config = dict(
    num_hidden_layers=9,
    hidden_size=384,
    n_experts=128,
    experts_per_token=8,
    d_expert=32,
    d_shared_expert=64,
    hidden_act='squared_leaky_relu',
    moe_layers=[2, 3, 4, 5, 6, 7, 8],
    router_score='sigmoid',
    normalize_top_k=True,
    routed_scale=1.0,
    balance_loss=0.00957,
    balance_bias=False,
    router_bias=True,
    n_groups=8,
    groups_per_token=2,
    shared_expert_gate=True,
    init_std_router=0.0266,
    lr_router=0.00143,
    vocab_size=24604,
    norm='layernorm',
    norm_eps=1e-06,
    tie_word_embeddings=False,
    optimizer='adamw',
    learning_rate=0.00103,
    beta1=0.9,
    beta2=0.95,
    batch_tokens=[32768, 65536, 98304],
    max_seq_len=512,
    train_tokens=283300000,
    max_steps=4808,
    dataset='wikipedia_en',
)
Below are experts of layer 6 (counted from 0) of a mixture-of-experts language model. Rows are named router (the router's row for the expert), up (a neuron's input weights, with its number), down (a neuron's output weights, with its number) and show model dimensions 256-319. Each number is 500 + 40 x the weight over its row's rms, rounded and kept within 0 to 999. Numbers have three digits each.
Before each expert's rows: a language model's description of what the expert responds to; "gets" lists some tokens that make up at least twice as much of what it gets as of all text. This comes from a sample of Wikipedia text that the model never trained on. Tokens count by the router's weight.

# expert 52
Statistics in place articles and sports tables: Total: under Area, population, is located, table cells, and goal-minute apostrophes.
gets: " is", " in", " of", " to", "',", " population"
router:510480431558580490466505526558569517486513501456384498498460516435487499504497458489559482530415392503461518521517525485507563473467496529454492545460434574491493480460467552545480471492534539
up1:456527399469561454518543493491474501503477503539485472504513577524447570493434503531487488534468438573447515520492511464510495570591486607484508589558526421520494536513467399492472481496518445
down1:450483520470547467551516468441496529429474483566499500487532572493509466543490477558531496478492496432457455453450486502487478485500514531520530502533567457517483455529517487498581528512494509
up2:464568425454532507519512573547534514488442530482473547545447547553561502417502489478466489512516507548495485517496505472551557463484534455531449493528473470554518497474423529557520492500498451
down2:471516475535561470520540510426556463426509557446533541563496505502488527476553549529576530468435526431395542512487458514556542564546526512563467466479536550502523433551573520477489502530381453
up3:445565457525499535530512494545517440522445450512541535474529486440492500475469554513504484460432543566459551531448541525491500495445500480386486452542536434428570498522526513523424460491543467
down3:527501507451554529485450512535517504536503438504418535503493488498463495452520523490501537476516524482526459546516582500534551503534515486430450458542507471519472521491474537506498501494517450
up4:570510480492490482481530531514430506463526532521528474516508513439479568468488516480441513497446485520497512523564443468481489476562487477439524552534503493537478468475453464523491537502529481
down4:506529522511485471489558523530497497533507487566532474487558529496516544460462602582467499412477539538503503474511504547455539569481490504552444432557524492523489512554581544554472493489476447
up5:523564512529517566547576466584484534479476564526486469576537570486444495502454455457517519578506536544476521466563505468536450478533475536458419496527518443498500501491507489483496502490567503
down5:537479540455565470439506547545451462576514391498513497547515508517436475525438501532615554547483490495446542544481479438457518528544578544485498497504502468440531506537489536407475537513523498
up6:491539516435505489475582472554458501480499513454513512545508594537473479545450498488544539567508543552532460444523535452549478499493554494381486515499491458527480497453532497558613472505455494
down6:487519498556507525596568515595513462579543465517464522583504509483506409472524470522497522498518425481577505592538469514466441429489507507587465528535458496524437543489514540461475473466523457
up7:411567530539522489516547471536534544440529525546513466498509446444502449543533503478473461482466403536487556470470556464524435607457440545547553530561482447522561488402559506492521485434493455
down7:458507491513519454523469571507558498467472557473437512431483542441505529506552538534500586446475547519418492551488447476455473437510552501416516529464446500497487527511504505509495454562510455

# expert 41
Single vowels and short syllables inside proper names and song titles after a capital, like L-u-ang, D-o, McNam-ara, Do, Me.
gets: "a", "o", "i", "u", "e", " D"
router:525562494563535528606501569521585456474528543515452507556517461528529495458474455519570472474513475442470465499492520549584495465494499542475457511422437505540464491569530457547492475525525419
up1:521503539524518558477464429587425485555556456524446461524439485496523503512537504474522447466545469538491509545482451377508462454495457570488478422502509435451500515504529521524443486448517446
down1:476477493490461507503418528526550457475533496503483515451535464462506527479517586595506418542494535474406596458442447546533505453488488495467552507456556470472486485553479458471545469512504483
up2:508552508491549504493451467466451495505436511425590550504455547530530457475479523530464430553463569531446484459545519520460430484452455548473514510529493491525561447478520476503415506425537465
down2:535498494444533456434475575481479504491501467511499472516528560510481498502560468476418538551499522575417462557563475497516475465589549570531549560464423470536498542553527513459471466491487452
up3:481560519542504497487570500498535531553533421563574507509535529500469530442454524509500465502512489513454516493519521541514486518499474499476532517470543597521498463514482500506548542524501480
down3:519502456558513504458600500576464513567481486442466489532532534466457523577541441492470478445437505524521545523498492502549427483477539466523473479451405434544565487481558537485528482494438448
up4:493537545490524515513566568479511545467470538478520499523464521490488567497439522540489463540523532516452556524466509498475511464565507486504559465437472562479438488496434461498535491488551448
down4:506469462541439547513572526501540455527488454527474495497508466460484489515505487515531489566488457548446594544396516497525536547504547512523569459514487447473458446482532504511533550492524451
up5:501605473554491458490527508490478528441508493521549510573598484466533502585469444433444513503512540515482459492514460583516533412543466448471544468511515497416545558541558538560566494407523530
down5:527510521537519497430500541538538484497538478464559471466492544509452449511554419470475543540487505418439475513521507505488588476458485557453540536502482466518453553500531474515538552527525448
up6:472526486464546414477510536506489554541466477501510516456514485479560530555515486473549530489489495553476569504506492481523519483481439509511473488498454494477513460437515509431484543573548561
down6:579547430560450521530574416471501462551470498502570462489556547459463468475563508486567489506502555504503493448479453499479449449534477501541456497451541479477478519462478535461444425432438463
up7:458459513488450511395458492532512525480533502506428498475460453473531470464514477541491538503505464495462438462470490511512470519508430519526453496506447447489562474541514543475503512470557460
down7:563526481499472470476521486516499589466525505493534505521544509500509448450455528525508489505510507618476489434498542564473535405462456463423468483511485493513504539544539468551481484522518485

# expert 59
Pipes and numbers in score or results tables, abbreviation periods, and biographical words like born, former, married, appointed, Secretary.
gets: "|", ".", ":", " to", " (born", " Born:"
router:496519473552571475497447525481515517590511496520465455512511442509584522541523528534470478494492408500432498516476518542447496475488530537483535495460450507551500457516522553569502395514553496
up1:493561513425566473483526472454496441448500507428519528547555572501483438574571477435494484496474488527486477457510495477440495524546522489520503492518460541546403490415483487516527506469507427
down1:510527506531484547396547442516536452431514519494459523584457519508560504519492520542463450547476577547539493546468586437523513536526471526455462530423476547519519495524458502477498451481468451
up2:551548492468516470559568512544473487498500512468428491502487519492458513517483486570424508488509495510474528544505538491469505561441568466465487503548549434539475506453463500473511495508543465
down2:489466461532587429531517471512493521530518518473503504515446486478546508483484477512441565522477529549571550491461461550480581494519472560500585454400507544585510575492533521453481384470531548
up3:529529611557474448567516462493407515513566510477507538492539489452487503477542515481439531526516451546475545475545601539498499525462503476598485433538460447482473493517549473531492483474489494
down3:415500570510444512441498548467532491614453518520604543527434492539503535513440521510561511457443455519506529498544519418518476504507555455483494504488511523459532436563528551484558493454474492
up4:522466524525500531513487472522451495517403547514454454534578487536555534490503580453518441455506464555487461533537512435417486479509482489491551571530460457448529420494530516496418515472547466
down4:543555524435450499529488497470504526535459511502546482474508517477424574524473465469510525516570517510543482524534501451446485465449502419515516556555460614436473502545476480517529500488533500
up5:565477511548506457548445514542486561470446465460537518503463478394493441470554452562473434531464525518502455561527552559477458510545443516488452489500452424451432513472488476546515456568526538
down5:556529476460520451470527451483537490503560455528386490443479492528494448523532505513443518483420556535569439515512502485444502545425442505498536482521510508543494455498564503453577434566517567
up6:480527460473409429529490466546465548533456542532485502582533494521440504465489474522483529491491528515493468483467518504532513445480489404476493496485486528508556484500479480434455452495518451
down6:469513475477467460444476405510569461507515480515438403571480540492521531529492532488495467482515516570506485512446540463518511449492504524552539510414488542554475528527539462482449493468478470
up7:537508513529507485545516549469518568499541480513496497557574560438479576494468549497542462554460475541483475533507513452520461555531492458454473459455475460512492516485473437545466496525518533
down7:496524452525493508548511438468507461499567417570486449515496469620506483530488520556523536415523537522603485553557541552549507539509481485528522515465400472509544440485534518487499474528459442

# expert 63
Word pieces y and s inside Greek-derived or foreign words (phytogeographic, Magyars, labyrinth), plus Israeli club names and connectives.
gets: "s", "y", " to", ")", "ing", "e"
router:536532475534471480498529449456531499526507489509481500497472476501540408426582527544486474479479453445456515515482475556480493511446523527520502520472517491520495529489509503511491421507558449
up1:604452532505443522474503474539477490461519539580524513490499470445532520530466447487483429471514508476491541525518549440535456494449503554512435498490491516511419543488570561469463513524519507
down1:486474507471510490526539520464431459451562444572604439474483490528488563482549500500531487475449429451529559556409413449534458548461439446538527510445507446467466553475617560526498511541440522
up2:498504512462437472445551453528493608514440526475486443498558511479557467534468555514526493450536510460482460495530518492490430505523503527532489522445513463504419500483538459487496474484561442
down2:465498511500476472481492505540460526471470547522494549476489485511551480475483514518536534547434532466577476462503521447511467476548467479497521561519527545432544477544501476526542495474440575
up3:472516444559520470470544501561508505558478448467476473436502446557509520478524450509463414509480533452488482477467490473564555524488532511543495520465435437467541478424500523441459516496592524
down3:461526544433507551444537534475499548484532470537547525506495451489401535474512529480424540454484489538517455503562449533531499488489507437537517481500490450505496517511497457544524579480544513
up4:565480440553434502454464454554537528439486491489495479423581460507484515457568449467489442531549425505490550499413511543498542490489424533456481533505478534451513583457451459442462493472500461
down4:502523586488481497492524537464521448493552567540545524533468573432479527498520492508539484500520478493639460481501475483465570532454427467570544565469534462497545490488475482497510485518459548
up5:525514431467501496515515436381470446508528453540492583445577531499487560453500466491465529561441519541519448507494524518583509496514500442514503560452517520478467528456513517506460543503502450
down5:504474476526458464553403502503540434467469477521583518497540521590493539519455567554454473480452480540528514544534518484439531511477517485534435586537532503423459512531442484473511475592444492
up6:535529482481491498476495497475529485509474503504504560466482536540497516479519464509478461531490560493455535491459477537513519477476463516424501556466552495484480538512471532411444440510510492
down6:520545454511449470503490542534620471472437466560574533468539527455458480529461487569513526431522513533536553506433523563550439458506436435479481403508499486401481530552516506473551519523524513
up7:574466498540502463562443469562441523419465619445488494516518530462462546451551486543522413537499520497523465455515518459477549588411457427521425534543509493480494538522438428470492487472512459
down7:480453464496481461490488535459559493510493538551505458484442503584434505443482449573481492509483482522577478485503525485451534544471490541451510484541505583530457420540479516463417482459498495

# expert 40
Single letters or syllables inside romanized foreign names and words, often Greek, Japanese or Chinese transliterations, e.g. k-or-une, N-ih-ongo, z-h-èlǐ.
gets: ",", "h", "n", " m", " and", "o"
router:479592456557497555501485521523543470469506614560442546537542464547528529484544529553488432513571477510423500507508493526497486472483544500455465495422513543562497564513501537575498438533513443
up1:474475500461496505507573509446522552481469486489453421495477546498446419507515517548500591468493493438498496495532559501443505515573406482553588494450576521465495460498479494508500499491488539
down1:543513551502520534474440445566491493529410543553526503501461515497465456540562567519510421498550490443557523467493457469455474467545551528490452549564542508515485473493489473542499530531478526
up2:567498499407492470509511553480500476511513549539525586486493542534494479552545434465470458527531502489526462483470455477461592444454469533478504448489495518520549544483491583469427485484533501
down2:538471589412467487487494500474426554507530500466538466431493442566484550470463509484439459536514497545485479504478557505483538483519437527500511487453489424586413470533521507429553509559520510
up3:555535516514467526490526533537531474498512450578451532574490531488488520443506486435504467492558530595479496492551536528452420491489530500486550522457466530533512532462510502520488546545523419
down3:471481475566456478447591480524553584488480560475493483475561496427541534494527485559493532427486511436572528431506478488450458514510451430490496571495493482570528535502480553511512476516471544
up4:479515479488529446544522522494548528517517453525481494508399518506446489513593496488496588543473491481484544520509447480578524541521536454467552489556557516447420564511444490505599537496489420
down4:542520508430524457528498507550482511530585442441430450567523527563496478557510554536498519520481487548548484510531599480549461499461503489559470572614514457462520511500527437453478515493538495
up5:514542497540527493502503408628436530523438471460480510514553528424489564438577582467520469442536481549476450505471532460523490527503535465543495500504466486464529469468474451458455418435531491
down5:481471462556521490561441543469533484442606437522486444490506523524571530536527570502503529561446454476481488541515462473471519479465422495532441474517464495462485561544517441480526447479473478
up6:449541540495436450496485552498467449463555524457451498540431607472484530487512504475548455495438521502494522502518551480565484521500481534493503427504498560524508536599586473446501484472440484
down6:548499498550532527479440482547489473470479526540499463491576477434462427469506485499492569495441512530567527436526463555440445424534457583521452511507512575514498441523385538526451546458515500
up7:490558496570462539540500540459535460515576484601458533543495503479480432460453559553523619552481442493483428428483450614429475515501505497450482477515542483485535491494527470550528520460443536
down7:587478541506475485535494447438517504459511495507524509509594485512524462495496461434527447537525503514536506507534506533508425453458483462496504483473540558445550522505536562439613461521530472

# expert 45
Vowel pieces inside Arabic, Persian and other transliterated names and terms, such as Qur'an, Mu'awiya, Ghulam, Hasan.
gets: "i", "u", "a", "ra", " in", "o"
router:550497490591492551506441595545589488545568518488411504536484512502532528413464468530499481522498491432439520489495493564486483483389552543448386493512516512529526500541546581559513497492529521
up1:547547556488465488533491452514525518497541486537500536557486510486451524488450516535508456452533502534491505517497561440539488485502523497479505543461514529537485506432478563483514413486512480
down1:474497530428513493486534509555502475492531463491524485534527579479484476488511556532578450484580538518593561477486477506466520503530518430561508477489489524494403578550509495508476467518552528
up2:555484421490504495577519494567525526426445432403518564470535495578533518463468598500477513454474605419488480564455506485452499494479459491554441491487524546472526555487446449481474513560489532
down2:473539525472580560481490467456488535468484510484559456543526488532447522547515531517523458510429500476361490481500472518540575492542459553548518485532494511565474430510539578526458466498491463
up3:461558523460504501573518484429465560565509553520427497517521558451511570516494529482503523480484469441490468561559439459461508513545502493478430503498551429509543507496495509510494579503440511
down3:512527476476546505463427479462508470545558506453558430536490479523474537471538435489518558493471471524599551463461435558470481509537548459475495521481464523425506486471550548476454487537490545
up4:477585478482455501534468450470452506521425478500580529546549581470524483500490524426518530569520502478488452513543465464496578489486502524488443491541489527504444510523536537600430545508462474
down4:493511495467480487462448571485489559508460516488557491490519431513543456489575542491512554459509496506491507533498512491541517539548505524567540503544390534438517496502486526436574458435527435
up5:496446452532523483500481519589496621462526543462513484443553521511521516506513508550507553513539517461464524482461493460464450460537597532473463550474551535468486501531489452482465491533488534
down5:448491494471537556536490413573429490526471491486550528529451498510517502493444473494523521541465495531509506527521520467450484579494492474561411487519530500501515460540507471522473520481493506
up6:563480501486476495444486488499524498472518505407466571545568510469509511487447480444486551511496524501491534533512471539483470526483436493488464496526489468532502496564471600480512528541469549
down6:502477512485468480496570531453463449476462493471503356530426482531429448460469473444517456522436420505562544409465504502486463500510550463535501512428448515508480506527515551489505502548481545
up7:531460577480447486436536531430544548518517456555590538493477508470452484462503559474509555486540512521474446511537526448519475509488465562516473438547535455483416474555549522519554514461546552
down7:476459490524589480536555489558507470510573444555503468501506520536507461559524493516547525461483610445610502481460465463524543456432477477503552460530435516508450509522477481466474449537530505

# expert 61
Syllables ing, on, s inside Chinese and other Asian or foreign names, like Pingyang, Chingiz, Hong, Wang, and suffixes like -ing.
gets: "s", "on", "z", ":", "ing", "in"
router:533524469526530522529444563514555475593564488521494455436512502456521457414527480524533470496498431423444483554436479532499499503485561529480485481510496563478480559507438489583477426499501468
up1:469572539492484521528525477622446503510551502502401472435505532479421540509561441482550513548528553465502452508479477425459528536451527506429450490543519530487520564480461448492515546429525530
down1:422482510526536562520499502521470481483578508564454502533477416476491553459562459546535531537421495574709486527542451570491528418437545527486465505535543493496539511461542522528472468486498530
up2:514552494517496486489542503598492514552566504528435482492474516467558466497540494567511519481528506514499446497503547476487527505507534412500440538495502491505514546518473488428558568475546549
down2:479516468532551572567477577428458574511561497522502449482527474564464523484478491461538492522429514499545503464505514491509505568444480503414471554486512561493460559546569538547486498490592521
up3:484525489506531465570474463492477517490481610562530540468516552446481476467503524547502540532460497500495498518456417491538558515516495512467479525567542479422454470568468435458563524588534452
down3:468482534521546502489475512576551447557409486475543504411475481570560500507544509465514488498494535492541511464534464470525579540475525554549468499537475494439502548492531483483566537516478510
up4:503490519488507456502514402462441463542549464504523531542516521464492483448548552510431456466577476504490437479448473549464499476558387529503557516527551442527402521496449473484554456536479437
down4:490476564496546465518508495457451427501517479478546483492384528490509511519515461516504539496456526491686504579513557454529499516438496509514568567470529497477482522469490526531503546523435510
up5:509489543481454489513543477543496535578435528415423520465545569540511528510511592493516520516510576476475459463448495440532504542510498491496474484522545480543501521509501460501490559528494515
down5:541487493566533468510474579423525472498505519601531442465449525515496520506453480466510478510448483564486535516433507607511553451468534499504547511445501514489401529514509544555504475496451424
up6:567481573488510472485468535576483489503530507497430509459428528515489474571503473509601471537462500533459507502488538443479531542439580466440543477475509537479516571532506446576426429505595537
down6:461513548479477483592508555536543498446510475500496525422446488413548501588478543494457512505539488459563502546446508532439536471518475497541520585520503488553474526500487479475444574544451468
up7:516502573515421509483442545486446459563540475530446514551498481497448521471532484493584530480496475527492474562576497501543489448531581503518425466524562497440442442464501385532455439447519548
down7:471471498525553465579589563510453463533507488465466539561496455508523517475459475548419517483452500455673492535479547566541496485482572500507528505571532488513545524490476467506548557557496594

# expert 44
Commas and and between items in name lists, author citations and taxonomy, such as Wozniak, O'Hara, Senowbari-Daryan.
gets: ",", " and", "a,", "s,", "e,", "),"
router:550454446480518520471523511495576443483465491537488457473511446441537494464550445519582426436475453469455500540542488488523536495473481520527522483515490533570455511498461500551503442502498488
up1:520503485513433514497474495588501502447503541518492495502480501528549498501488471552505465510551519529518452584539502504486516489541475466530478503466538512468480522439414520472459498495585471
down1:443541534489483493524468531492446470498488457571493542517498461587503508463424470491453502515546495511430513479530490470426464495536517460515466517463634513403508564499512552422517544492554515
up2:509458471454479500526541483536492595463538481477508459556540489499501528519474560557433480495488551425468462497461478473484526550490460419469478435492529541437513502535503501487541545477460488
down2:445508460471550485405488481461494525557535432494519483551452518552442440484509500535505491537476478515541481437451478531550505513532440529500470525503536522495513468517564526456515482406502552
up3:481532531527481454499555527528546475510475460497512541517561498512505513510440469517411474597543568509457421480447491519530512493563468482495441496513571487479427545422464461509440489494473433
down3:509527512497513512511468498511390485522438478417526392447457478520540507500535500470514496477458503465433572551531507482516481523483498461545503535468499533472558548570514488465508537579470533
up4:537484458411444511443512479505464477489521540515491544496449445483526539502477496435549509521455554505497472516477456523523532523461508582516499463500501529479508520518515525514508510446504537
down4:515482540504541500484482491530500519501466524512499483509466482568564553552509469460479572498486439519556516505569478515581573493546568529534464544475487500521496526465502529432451503456487521
up5:548489464434558534531561500516547618521472517441463493525516516486469532530466486490560547476498481487489400533492479503615531588567489538513502416505483470530506501492588443494527514475458515
down5:610510454561485440480498566566487506525513592495532428488438442559480551473498511511498474439502513479529457475512406505432529478452555524459499491503545508508465533478522493507487495482563506
up6:450493533532456494506538438506512572514463531551517529505601466439465449531553496494521527476523517500465509518541486473505525553545520501527486520537503499525477467501537460525466556522522537
down6:538524520547468469464443556499633492522462523471563540526548487449475455578556480477522510557518515542514503535504531482537493450464478495465543541528504469457499545464481466550470524448560440
up7:478591515471513534516542365537538504586484499493462613470560585437553492506537523513503497480548547451491453486466475484467475447537461483523446517539457447495512464520498528539492584507528443
down7:524553420516580532437506499431481541473445487561522549558543556541512502543548477457488475529485453456560485444450488504507480561530499484544492519608515517536429528511494485546457444445517547

# expert 7
Pipes, equals signs and line-start tokens in lists, tables, taxonomy boxes and infobox fields, such as Genus:, Website:, Notes.
gets: " |", "|", "=", "B", " 0", " b"
router:514483457476582509561482523512556516523541505480476452477485496431526477509528498553525451474523456396423508513518545527499513459516592499512508515444468562531504488521547535548577497529553530
up1:510458540470511434501494540494493533483442529438436477526441605536431538474544503513440474531522582459505545491531632509436477560529488436504456464428504542457486513475550473534454540530502567
down1:433485512465503488518479490531508498517514499558470507511492458489508559491507573497464489496577505496453481573510491490469465479578486517480472479515533461523498464474541568495432479499493437
up2:548500511488517468500466463502489514486523493537428494527510518514505557511448477517420462463492488530495321472472464487477491564511560508429535499514448490537523475461532464467513557448502546
down2:543413377517546520512575472488537473462478389480414392444430474512583491497518495446526493450458507548477539524555524502510485545464454529531489538490494554501505546473519526525445534511505450
up3:504473557447521516507589491449530437492435489562519477521467470503536525500534423469523484516530540475459530553557530499503476482531482538441494451488456454527495464513489504491458523489468437
down3:527460574476492543512577530514498581442490464502469501549466575540470523495520593429454521487457531494487547538553492528519423491519473461525504410447471489438393526488535510550462523525540531
up4:469512504400495498479519535485503486473535515453467511524508515539434483492530516509428470568459492521478466564516455518506434497462523478512535470518525522489478439460468460595536518554502554
down4:421466562455477512529538511536567509484589504532573507498482515468527457445523513493471484466441508484494473504470473522473446498543527499479483492558490532459533478544488539426482532570532481
up5:527584512512483528500394535527516552518489580472481549471545539431475472522488435544484453509464485499445470582514542480413533493550533517524429540472484431536511534507453486445481485521496580
down5:473466481494550501565482479518486524469483507507543528516549558488521581486588455482518432470581526452496544470422465587480498480498512504531495527503572479463469567526487449517493465466517523
up6:495484488479502390382509521506540533484452485489430605474423479479517559496467491461546512466534483500510458477412463543596488519471554466453443545469435491492498458418585522481508531524498475
down6:516512520524446523434546453595539455464462544475518467438531541423498517559517506475460493493513466454525466524500485467511443548619493529516490502590528550518467479486468509467503514606627531
up7:537557498514496450531587557465564486474458511506520495514532557482491487557458542481475516465445428494521481601426530488519475468457536485528542434534509491528600509548483476497444526493509487
down7:517446487501535482552465547446489536493537499478576517472562488475478442507481479525450439515485533459523540515524501473518473499544485522488451439498489494536468480527570397571536462499456379

# expert 56
Colons after infobox labels or team names that precede numbers or names, such as PIN:, ISSN:, Thai:, and row-starting pipes.
gets: ":", "|", "',", "s:", "j", "°"
router:521556444559530564509511509557517423461542455512460526474506473442461567463526479517502483460501383517501493491546503534453518465436504457461446466442418560513490462502521557572460452558546479
up1:518491523422518445553466486453552535407568414481488533478486471505444510447522548522522521474542512450419502501457455457442461462394489553517502480505453508490448476533509442504487541506539481
down1:546533484497447527440421491462459451475515529450547549550575470538462471535506505479471459499443517570489440473509492497406436495560511469458404491495532517465558418514510531460511533559521577
up2:440565545532504504505521528460501574503558523494489469455465504503435540481486418511422501523516427540489556554488528549491409526492491524549467469539468486510463553563533529425543551515568503
down2:524499522421545472512512497490503523535440419474470588505434532491568513547532539546481507488512521491417532550571500516462446481486558524508589554500506482476519533479492513475505494503518443
up3:473521601527559545515501417449461427495459501470568535489432468531545525540475576514519485484501543457442385474478469451518478447539562542507478541483481391501484487482522530502481445490501458
down3:480515511504522525563474489461458489522459498475478502461538433473443510542448494478485473495483502537442478469497484512500482469451456487486508500539455515521518491572492520496544463465503489
up4:509572467491480479513480507474501527459542533502450501463465499490480482511490517498442402533476487454476556442486538472541464556501496605544502516509471394452495526495499518552438521454535517
down4:491499462481497534473516436474493412462496436469438610411526534596489508432471542419475458519486583534511504523553519480527465548511565474539558537533519486499498528448504535485486506485502540
up5:563455519486463500509541498542527502479488537491493516492489548434447505516532472481559541453501472500454507536558462451509515540481458430452485554509493516534501520435414483433479515526537495
down5:507414463523469553447558555471533495455404537515537452478510499441431499518509510494472563487473483563646542536503492452465512509495461499471518477572518471515549501460505534520492489506511476
up6:513491540466524522487496473582477470462487534511539562521499442500468522528535488450513506466496511537464531449570492426508527495490579497535461495502463498492534509500526454577503466483542543
down6:510455519567477516519470490499527505546489526469520492533476569522535487452512554548526487484511442537601551476488498520498524472490561550524534508391474468469500511470460458469555459525499533
up7:560555455475468469516513507458521473477451556480538524547532509473508497514431467473492434569536513450473474547471545549484488456515488491428488534428512530481496511569488514525513471479611552
down7:420469537472491511529523472571491498517462500537514522503456562464524479534485503545494549468485534433585547472450564510519515460497561520500519499488477494489477520524501503513523477403570515

# expert 12
The preposition at, plus semicolons and punctuation closing entries in infobox Education fields, as in at the University, Andhra University;.
gets: " at", " the", " to", " At", " of", " from"
router:531440406555572537565489508505511458538577435492499461522478404486499528453512513508514513509457493507459527513486540645479540424436509523431464467483438465518515493504434447574550433536461484
up1:517506533511465568560489534550482431565549424497455543552506445531509487555521489497520474573512512455483569533451561509469490565461460463415477496544471512466515491552426502476562475548450442
down1:528430482506514516516528451446468541489487500442505545530480492479516479507487457413459521466449504564447492467456467492524510520498581470570550500507506502411506509554460466501478472456531502
up2:492511496487497472501562452503428520501532502487500534555385535459511483499466580502589428462444596473508552467466551466530528474458439488448499495567557390529506522467518511480549449529491480
down2:536556487493434499476505502490450513440460505440555477589491531538519496480476445409535570529463492547573484483463505539529460517476549568517508547542487422528515469497518470478491494532547498
up3:498460488465500472456548502545507589443458488523503488536469542538483520497485530516465512442489413501472525517441537555499480548528547527492496532587484505503501453555489489450565471574526487
down3:519545507502490520494532456535554513489608559487486473508504468500511470512524465471468458486461465482379468506486454456609547478540460430512503497460471588505532489534455577513494471481423507
up4:498571443480490514491452467459479525516551480423507496494476552515503536517557499434485457487450483514440477552506529547514430462495516523540498401523434459461501495533490500535522486486545560
down4:518546551518482473529485489466446560526529414503482538505507467532533461476486470508478497505516503496571440557445477506537503448475487547489480519549550468518512471424541490450583552507533495
up5:483461506531432515510547523499502530509505485481491364511529442508523555554515489523458534484473505491516529540531498498472527463461548513449501431502482519515491495556497480560530553535491492
down5:539533499549548538509484487460584537465553469520547480498470474497460520493470509483556474480517543429487483473447506468532565433447513525492499426498546531440440536492456457563432479478544424
up6:482533477523441424466533501510533566522578523537472560575541457487466455471496513415503500492552484483517519583517518517531532469485457500555468530495490492485481577479451482469439524494500460
down6:446473523489540505455476511450497528509568483479488465533477528503499494521455463484515482446507473591521550527545489442519568510488519467574450442517577502498521434496500546476497465428503454
up7:551547488394521458440481506494435473471455488462532496449483512507440493496519484533504472524498535433470524534528473544532477507564523488509478539494507463453506534455530471440500434509557436
down7:501487525492454510478508472568543543543595487493431497525507448551487484517492510577562477427495523462524508513526473500483511543485549468584543479530444478522540534499529501492539509466426571

# expert 57
The ü in German names like Hübner, Grüne, and common nouns or "of" in technical, civic prose.
gets: " of", "ing", " other", " a", "in", " that"
router:487494495600536491480477499524533458538519492563441468503514532414518467475529392585482459440521453386461522558475556478543503455518503524500497516456484558550439521599463489487506469532493467
up1:579513510486511526443500482490461505546487492427496494483393501542482582498526511482519456420533512478508518561470527517526500468537439542532437493516537566497435465523505434551551499462466513
down1:510510490552468526549541505486446556545520429477520511487503533472450521534430523555493459495451482552595523548529523404475490506556451495532415379517550506460550433567577471472521471462475612
up2:575528516532420541503458478520473593570511496502487448521430625507545541521405541463553484512478547486512543574467529499563524503507520464529508467422496537520470561553536524461415517448520538
down2:540506452467459475471508512476481527525517528513568472462517397495450454495479534473517438501422477505465444498464490456446441594503462537509511445434472535491510447434523525497478468510463449
up3:515536530583455518550469457522479504485512545456477522502475526472509466464506498445540403548509511523500510495470499510429506534505486510521461508551497465528502496550532510507483477457529533
down3:507505481546520495459485521523507447476513532514473558463487571495469477553532483442536503535532449434401526521519531486442523578564509438521495522502537506600491479471457532539509496441504494
up4:511496530560514481531448434452469400465455537545496523518491525487551517476501471507510411513519492513482539538523476436526457478478509478437511559517521506469490493469513488461525494457467544
down4:490506504489471468517498489484517497554451413477542507565474514550534439627478502509563504494483450527465512470490504517472555540455490513504476501468481421503429522500561415498505497504510484
up5:515454498609512528523540478532500494478528471540481550463528450502514536546549514502493467509473495517516526573540610481500490465422408497449535558484519517513510515540492478481480465509582463
down5:519547541505550489472550488487525454466502470522489598420475543571520558467524512572472492505489524458462564498587572464433523468513535522533467492554513469518572455428433557491541477451495552
up6:490512628601498494552481507528461510445493509471453462556485463489513479503512409493526462592491548460509502528485528551492498562534440528518452458486460497429557544488460542468437518491542462
down6:458504468483453501470519470548479470474446449498462521512525551590480486495543495517505537530512508427557462444539442496490460503469565518493441546544545487518511509579510402475485499509436414
up7:511490535464482438470443469473454484528484532520504529499482457437470440489493500436425466485514498523498490454586397444477514475514491524530507520459528537535468509551551500437453602485532476
down7:566459546484573451488552400510452556553566506493564444533486490460491523514481458485455433515528497484485493500492517456459550553518547515509544513492534533533577458445487509469448474542572463